config.toml
n_layer = 14
d_model = 128
n_experts = 256
experts_per_token = 4
d_expert = 32
d_shared_expert = 0
activation = "swiglu"
moe_layers = [1, 2, 3, 4, 5, 6, 7, 8, 9, 10, 11, 12, 13]
router_score = "softmax"
normalize_top_k = false
routed_scale = 1.0
balance_loss = 0.0172
balance_bias = false
router_logit_norm = 2.0
init_std_router = 0.0132
lr_router = 0.00301
vocab_size = 2048
norm = "rmsnorm"
norm_eps = 1e-06
tie_embeddings = false
optimizer = "adamw"
lr = 0.0023
beta1 = 0.9
beta2 = 0.95
batch_tokens = 65536
seq_len = 256
train_tokens = 474700000
steps = 7244
dataset = "wikipedia_en"
Below are experts of layer 5 (counted from 0) of a mixture-of-experts language model. Rows are named router (the router's row for the expert), gate (a neuron's input weights, with its number), up (a neuron's input weights, with its number) and show model dimensions 0-127. Each number is 128 + 32 x the weight over its row's rms, rounded and kept within 0 to 255. Numbers have three digits each.
After each expert's rows: a language model's description of what the expert responds to; "mostly gets" lists some tokens that are sent to it at least half of the time. This comes from a sample of Wikipedia text that the model never trained on.

# expert 25
router:109137110147148125137108130111149195169124103153165122084159162107155160108165174164143110191159131153125134106141097079112097142133078148118144072104108127115170081124138158080156171130156065154138143149171143184166142142129150107145059161070160108136118164156093144123129188105157173106156096151186140086172075097159108137115100170128106157096199125119161095161044160084183124147091
gate8:114147083111101105134133145151120162144132094224130192118121154126164124093074124144117191113099129189153112096139120118142115145065138119113141138125098172141114127133189136114113143088163131102162103103189113173169075129134153107110141167124120128099126157115146152180165126103124115151126197135141037204118103129097175048143162144061116125075091162138153114124070158166084106099102
up8:065137123184092129176103090111107083106142162115186105143150133091163129068105130133147155105091115173115149133076151181187162159102097144087182167166139141095137105127088124157128072153053148165139115123149104140244112120121147139130128164130079159098150112129144098131148135150175122166150094128159124156103170092164123132146117081112124145151104112083143169100126133076103109096224
gate9:119094098192094136110151107076065142108105071145142160157172164074151085129155123104152089146119137160156222124137090144181115189129117178091155093075143152155124172100119132104156121135124104057121112126145097121164179160047100150138149150106145147105142109076163108113140078096119162146150143123210105132097123140136168162102093106053118112139124150114111122117102155110121125207130
up9:106045101154110136120178106114070128097113098158120122148127155093135125129159117110129069142102154143147239147098122191180125153137118159117128129073126155125087201109119118153157092164097140084147112123122061103160187143032112153152155164133113181093177081086184105100143073146110137144129124121178127138101168132118134152112082114080114108163119145126087127084114121119127140175150
It responds to: Determiners and adjectives. Determiners and adjectives after "the" or "of", such as same, this, its, different, political, first and second in medal results.
mostly gets: " same", " this", " different", " great", " political", " various"

# expert 59
router:134130068119060151117141112136143162129184130106127147157035100135121107143121094163124136138133150170101141129097101145129089127173134169151130121087139100085101155098181149130163172146116174132113094138090100148101114147121169096100090119091153093125169085068101185117101145139133151110159055084129064071189119148183158121154103095105119179178203110154165083158062131139102139159118
gate2:154138124122094118126104171095110138138120191107189160169134101136138094147149127121109130091110120135169127209161115147146101197090111141126184102114161154123148153148147092155177129094125096122124149155191157102122139099201146105161188188155075140080143111089105137128166160143181127133129077121156156091138144115104118087042054141074119095138125117125164232141106114104094126118136
up2:180157058096119085111161158108077122157071135184165159100135123117150108166185128098097150100094139107131116145161154152103111169045097121132164095152151158097127115147131089133121122155070087144135109138140138086144064107128178139085168157124098097044165164130105093103208148114182147128151079140113144110164116061105075099095107132115177113135126078096145190131122127126119121088125
gate3:105108154117123138079064096146090122057145107180128166128122118149168174103125107241076088163151094148159181074126161179141137089135130147095085145102144062128118133141108104145064119145140110105105205136108150122150177176150097127149155089161159112148132158128151135069087136102173151131144149101157097093103151182146157081151092185116121145150155149119091121098133122134074103146095
up3:136157122095083141098091093085120123115145103145112178156095106141156178146121099190080153126145078111170140113150112147083141099133078156121095150078169069096134115177138159131096082138158113082113149144092142105128144155146109077135134082097169111145156168035107143082084116104182159106168132083171081074072122191192157153125137150118142172146167160135110077140136145140077093152118
It responds to: Abstract noun suffixes. Noun-forming endings -ment, -tion, -ction, -ion completing words like conviction, regiment, elevation, construction, development.
mostly gets: "struction", " development", "tion", " support", "mission", " control"

# expert 36
router:156151118132160139064080161085086125177099143092154171083127161141121175139135176100153127100149131144152063153138116108118129130186136156178139155171103109161173118156072137120167151060091115146095128127169128142072099130135155108202094153163112064147078155105100090157167153106114155169117072072162169141132099170093107091076158147116178171133126135114146094109131165112166069162139
gate2:117102055141119104132105077139076174154115167108134102120116126111087093091077124121155095133124164119069151116141062112134115178112195117178118079147113139095117084092126032143079115133126089138084148140131087136195129164137164147148162107134135146118085102185127114159164132126177126064086156140103121153201153143129172126154169166098089127131108115173123118087171177166068133125145
up2:109112194123126135151168180123171089092158099172110141133121106129145155150167099165113158150144102155153135148098190189132155084135066121086139170086174133129129166147141207175146143139170167168183079150110160119086136075107097127083120146133119165135178128087134168068103120165073129129160108128160120105083086127150088161142081086169154126119163102099147166170076073105160167112132
gate3:161098000092114144086113142124100128123126110145131150161135125108138139157100168130121139168144149192131074140156150132149116152128121162108105117092134109171075174162103113135148128143113124114153101146165042110123090120116151065166097162113110133168165092146143106197162157067119112164103127136149107103173123152160190091143160129163133150129062129167139107191090170102125109087092
up3:065115161135072122111109127086160072139151138116126146172102109126172152173093177144123113157132175153110110154109106145134173196176131146136137144127176101128147129125110151138186095149171153097144128207146055134114092079147170115128053134159116131102217111119088167196138157098113098137124153088126101175130141101151188111187128098114121136169089139115197124150162110074118119124091
It responds to: National and place adjectives. American, British, National, Washington, California, adjective endings like -ical and -ual, and "board" in keyboards in band member lists.
mostly gets: " Washington", " California", " Florida", " European", " National", "ual"

# expert 34
router:145085086179146147134122089090089103120171102095140166104090174139091112156143171082112143111166114140147076116141064096118163130146164170161139107149109146175113135069192132131183125073158133104101103107097109174104098144163108122184134131158055084158126118127087116165161068101152100167068123112158132143091159091068085087097120144098188093148154124125114134164135138142178200137127
gate0:097091102162119101136169118089159099169207147103132172182117117103127142063121154113075052146170070120069115125135119178103142181121178130170140145086151147118109114129107120105152093114144149153126082134089173186141092166144126191092069056129090120175085135107137088121163130144065115161116131099125122178104169106114134120111134158132101141128120144169092125094166098098136088173064
up0:168147168090099149116097161174101150087066140154130064094149126118126115137122110158171198104073179158130149144155159099127134094142080132078145108156130111160160161141148110139095121176108106120122166092159092092118136108089118090131184182111167159055168133173095162130073154144191155088156139183156123073175073129135139143212107129144147104137130135083174112148103127158123127115180
gate1:117116174162119130146189145098120124120099110123141155074108103138090106167087084124103118109153181097075100097123125129102183092153169108130165086095152139092180107096131149143130137089255165138160107153100119135124142099094133147129086117109139160115093114191095106113169122160063110103149074175120094140130166140126090099157142105097072109157117127170141192146152066156092142148086
up1:128120084086131087147086121161147124142175147146116107203157128106158150075158180127142150125119068161183159168128136130150079156101066139137087188161109113163065137151131119113068090164086089120091157144139157137129090144158107143100158122129101094113158145064144144129061137116187150132108174079146162086134080130124159157080131157169173147073119144087131059103111178095149106125166
It responds to: Capitalized word pieces. Piece after a capital at the start of headings or table cells, such as R-oute, W-estern, H-ighest, plus Sea, South, Team, +.
mostly gets: " +", " Trans", "out", " Team", " Sea", " Washington"

# expert 9
router:113175097101104131115119116132140089135146127117123138136145144116134110079084087119081120082176116125135119092069118130094095117206150102143135173099074145122082162137109076168165161090129099172117120127189132101099099170153091113102157134114136136163187160093119150115083111222139111138150121205109132087099127187114140090089161095179072112125134153143182158135120197097203135089139
gate3:140134224161119075151149091207160141109164103132101125154176122128188150143170130096111077146140073109115158142108105125175135130129138186144095084176135135123155112070108122124120061135148179102144191122134139136090152182136125164121122160147137110161155144106135222147081131139087137074130107115159122125138118071087167155166119117088163106094123085069139172121133112100111198098132
up3:162088165097139124102128126135218126153119090115097157139103040157150084108102130091154111148099125126132132132153081124137184089126082063106123132087107168167118104092138158139157092135135102174255110098150140100090139107154114153113142068106142150074148156098153119080130099185116126089110126127123149113108125132111083151097089158112131124131152153145139139171180137073129151163138
gate4:107112136102115092127127111101091132120160087105123134145082056148137101127101126124150088201092176177148171177146159168178163141101163094148147066121126144064129128000187127099142140122139129158190114141119146166130165116124120102121136132119116156140099090169170162086149155123142124168151124115128110148139126092141202108121134140178117141079178133142112148102137108157100119126124
up4:167144118180130152175107154156156147125089168178124095130134163091134151166180112173115154094156081098093097082114101114141106124122115147100125188163160123147154089176100141173101107167117196097065180157145115070156120107093116176126089152140109147096139161129090062159155110136109146065100169104149136135120121151082071160204116142099198065162107104081127117110128138119129146177144
It responds to: Mid-word consonant pieces. Single consonant or short pieces inside words, mostly v, av, r, l, as in le-av-ing, f-av-or, ging-iv-al, st-r-ongly.
mostly gets: "v", "av", "ev"

# expert 3
router:125073140119139108111116082115165124150090158139126143157161185158136166130132150128184193047077093121158128151120125152089108142100127166117169087106115199131159091136170159108147091070123121135117132190124151122170123164162118160094119161103128178149191179081083091150075108108172115172140150066161108141091172125100157110123118092117166122104083155093176081103152095178131143090090
gate2:178113079177116155145160141104178140127117117072167149162122133097100139128151123109127142215161114158102145065177103143118136149107114124168136162127130174092125116117158118148132137132189112145171185148102180094127119127123168138172082159116123163150112122087143104107165121129096161013122139137140127143104158115058187141069086120165121101132145167129139113128133184099168130238122
up2:097094177136159096112077141147082129097113144173078101083121140142104082130104125131109106090124151138141103183061126151155103126131146128086097128108137074149137144110099137077111102142097129141081094119147109131098129108146107147089175064153095070110124133182121186106149141139112107240091104148166163095165071130174069160157171133072129124116142075160089149121140078125105121054091
It responds to: Career and country names. The word career in biography headings and prose (political career, her acting career), plus country names such as Japan, China, Canada, United.
mostly gets: " Japan", " China", " Canada", " career", " India", " France"

# expert 15
router:154171155151119082092122149130164132162119115144107161163166160157108187120143139157085144115106151070124107120152143119149062072092161133125127133104203122155143146171171162140078112130167147117060167156134165074157144188137111142134097094092159112147096174120103125055115113099091160082186128129180142090098156179198079168153189152121138125174156143097113131143093110088118108148178
gate0:158131211134140116125134139156075196169167117120065181116091116111155150114143136137140082175148161144132121154152095177128146143141168134120075098081162064166127139092140148063119120132250137126159124119095092128070179130087125114115160111139114129164149076115145174128211109095115148130113173150087095142131130132115122164142118122153132156109123176145119101158101074128116175126058
up0:105086071121122143121129095083149105056113162147189067100161126121116075112165158110134161173153102156089146106085139072115123110099112153078146124151121146069135080092100101126152096106096087160114161121157153193126134151154168139136121101166103145082142186139111142153116096149162109156179077078163132145192077110145144093092082164150111073133152120148126111093159166221136087126132
gate1:055152141085084130117152170114071161109175097130139093142112101141154134120171162163118130173180194109087132119109122133168112146128132107151085154119131078066116112073130160145117162135121131133157053142135140127100179066099133103165153021120108118165131194211163104105157141118124117129161147148048150130146161140111102129114160165142143098126159098112077120167166141107120069123116
up1:119164139055084140096153158053073143121191103133144119147098124130146154125170125157090116156165179109097113130124128138159136145105130098131077150092125093054125114108098140157113161127118124148192045145202154123104161054098105088168158061091095106150114156185182093092138167127122136109153142155078135126129138151109108132099171166135145104107142109107064093169162138109120068109111
It responds to: Abstract noun/adjective suffixes. Word-final suffixes ity, ible, able, ency, ious completing words like permissible, reliability, ineligible, plus words such as century, military, Army.
mostly gets: " century", "ible", "ities", " military", "ency", "ious"

# expert 24
router:145080137134142117181208141130109083116139179114155143147095114157135078118125173145119109163137169063158128096153111165091094111060113159143117080063081150157174129109104142142120138119172133123108103161161120115103185142154087099130164079135105142156168162161107107129095168116128137159165116174135190126099106081075107079182162139149205119136131189166133123174146133176187133127077
gate5:105176154143119103106115102089103138142131140115151144169112094124134100131083118158125118130124158111110159107095119148121136198102102052142061097141123136156139096169104102150149191154075093119179159137125147065128141137133122154100110177128084123161064114078130112123135158107104097033133131120131139182166191191114112199111122100136115194169126080133096150158159118101147177212088
up5:079082155179129127100129143160201167136127084173141095066117106122140187125189094143139103099217116155102108110166131123117136096151183147101134165166121092157067107127115157114137105142146118149154117139154125192125096151141183151051092099071160125084146164139078145166086097142088120149104169118118109082105102128117096111103165152142075097090100108156119109110096172164064145105108
gate6:143174183130136130109169109071129065165146178147143119138207098084135114115093164140120065155211126135117122100157126135157135149141114091107096093102092119125150103072134079109141119062087099128179148140126213088106091126138073129148141130168119108105083134114185106047119109153134103091103128127111179103175106199092118161079142162130124107154102134139121109068119139118075113122106
up6:117052064153162134138103156125102154105130126150091114097052101206103121145169125159101177110090084135178174143105146093131137124088101142171155161160158153078104129119148139141119121134103080157069130099118099165181101143089157070117121174077118116144127137149130178191165146105123135166131101088165078148120140104161167122091093083091114091087195079096115160141129142086176110130154
It responds to: Second word pieces. Short pieces right after a word's first letters or a preposition, e.g. "ha" in inhabitants, "per" in pertinent, Vi, Per, San.
mostly gets: " Vi", " Per", " San", " addition"

# expert 23
router:190097139070143089103126131143099176134157133205120087087091107087157140066166109170125090150166125144044170120119179169151123102160161135124173150144161173102133107089104081141159155157144078189159179062111157157142158141106184143120117134113073173132127163163107161105183135136120149150139075127128133144197097117155155165151099104107088115147134108132171120101071146095132100131123
gate3:159123144093157142144119114080143144108074119121108062113126107156086146073164123087169124053120139149115119078128145052109098104184097146126114096166102076068179148123146183155101147127092176121103172149149103138126097116112141213099101136199137180062098143114076121147143157115107170139178138089121116125148102174139171157113165067130131136068123122117110149154193145126098155129110
up3:116109132159104082082137130173088104140189146137155157165133152148147156160069132186103135183152098090166164179144119239136149144065159124132097163094154157183087095147089134093149120118155106117133086117110192138120154119126149045142166085099106121154172125151164159145086118131135091112098198165133115112145127096145142107127077175110127097185129109147169127123070087141150097138122
gate4:126131117145127131154077110114167132120148123098098135126084155065158073119194132076071134150075146241141110110079138154175110123141077140149157122115052123144138149117143099129140100164131182152152132098120168161109135154138147107172097171164126107163090127118126056138144114141094157039060167134130088142139118122094066152116097119113131127165099165096154159117137176095149097179154
up4:150078175183139122134086149185110104154176179155101157106155178125133122122132165111106135174130166105133103098076135175166126130116107163136085106100109151160143209134169155148148158074202184149154149110112151170073074159120103132184146149115102144157105145136129107167105130134147175156111094129134128084194098157076100149148104143066182151135148166113159128187118173155167139103078
It responds to: Indefinite articles. The articles a and an, plus some, another, every, several, after verbs or prepositions, including a-starting word pieces like a(ctors), a(chieve).
mostly gets: " a", " an", "′", " another", " every", " some"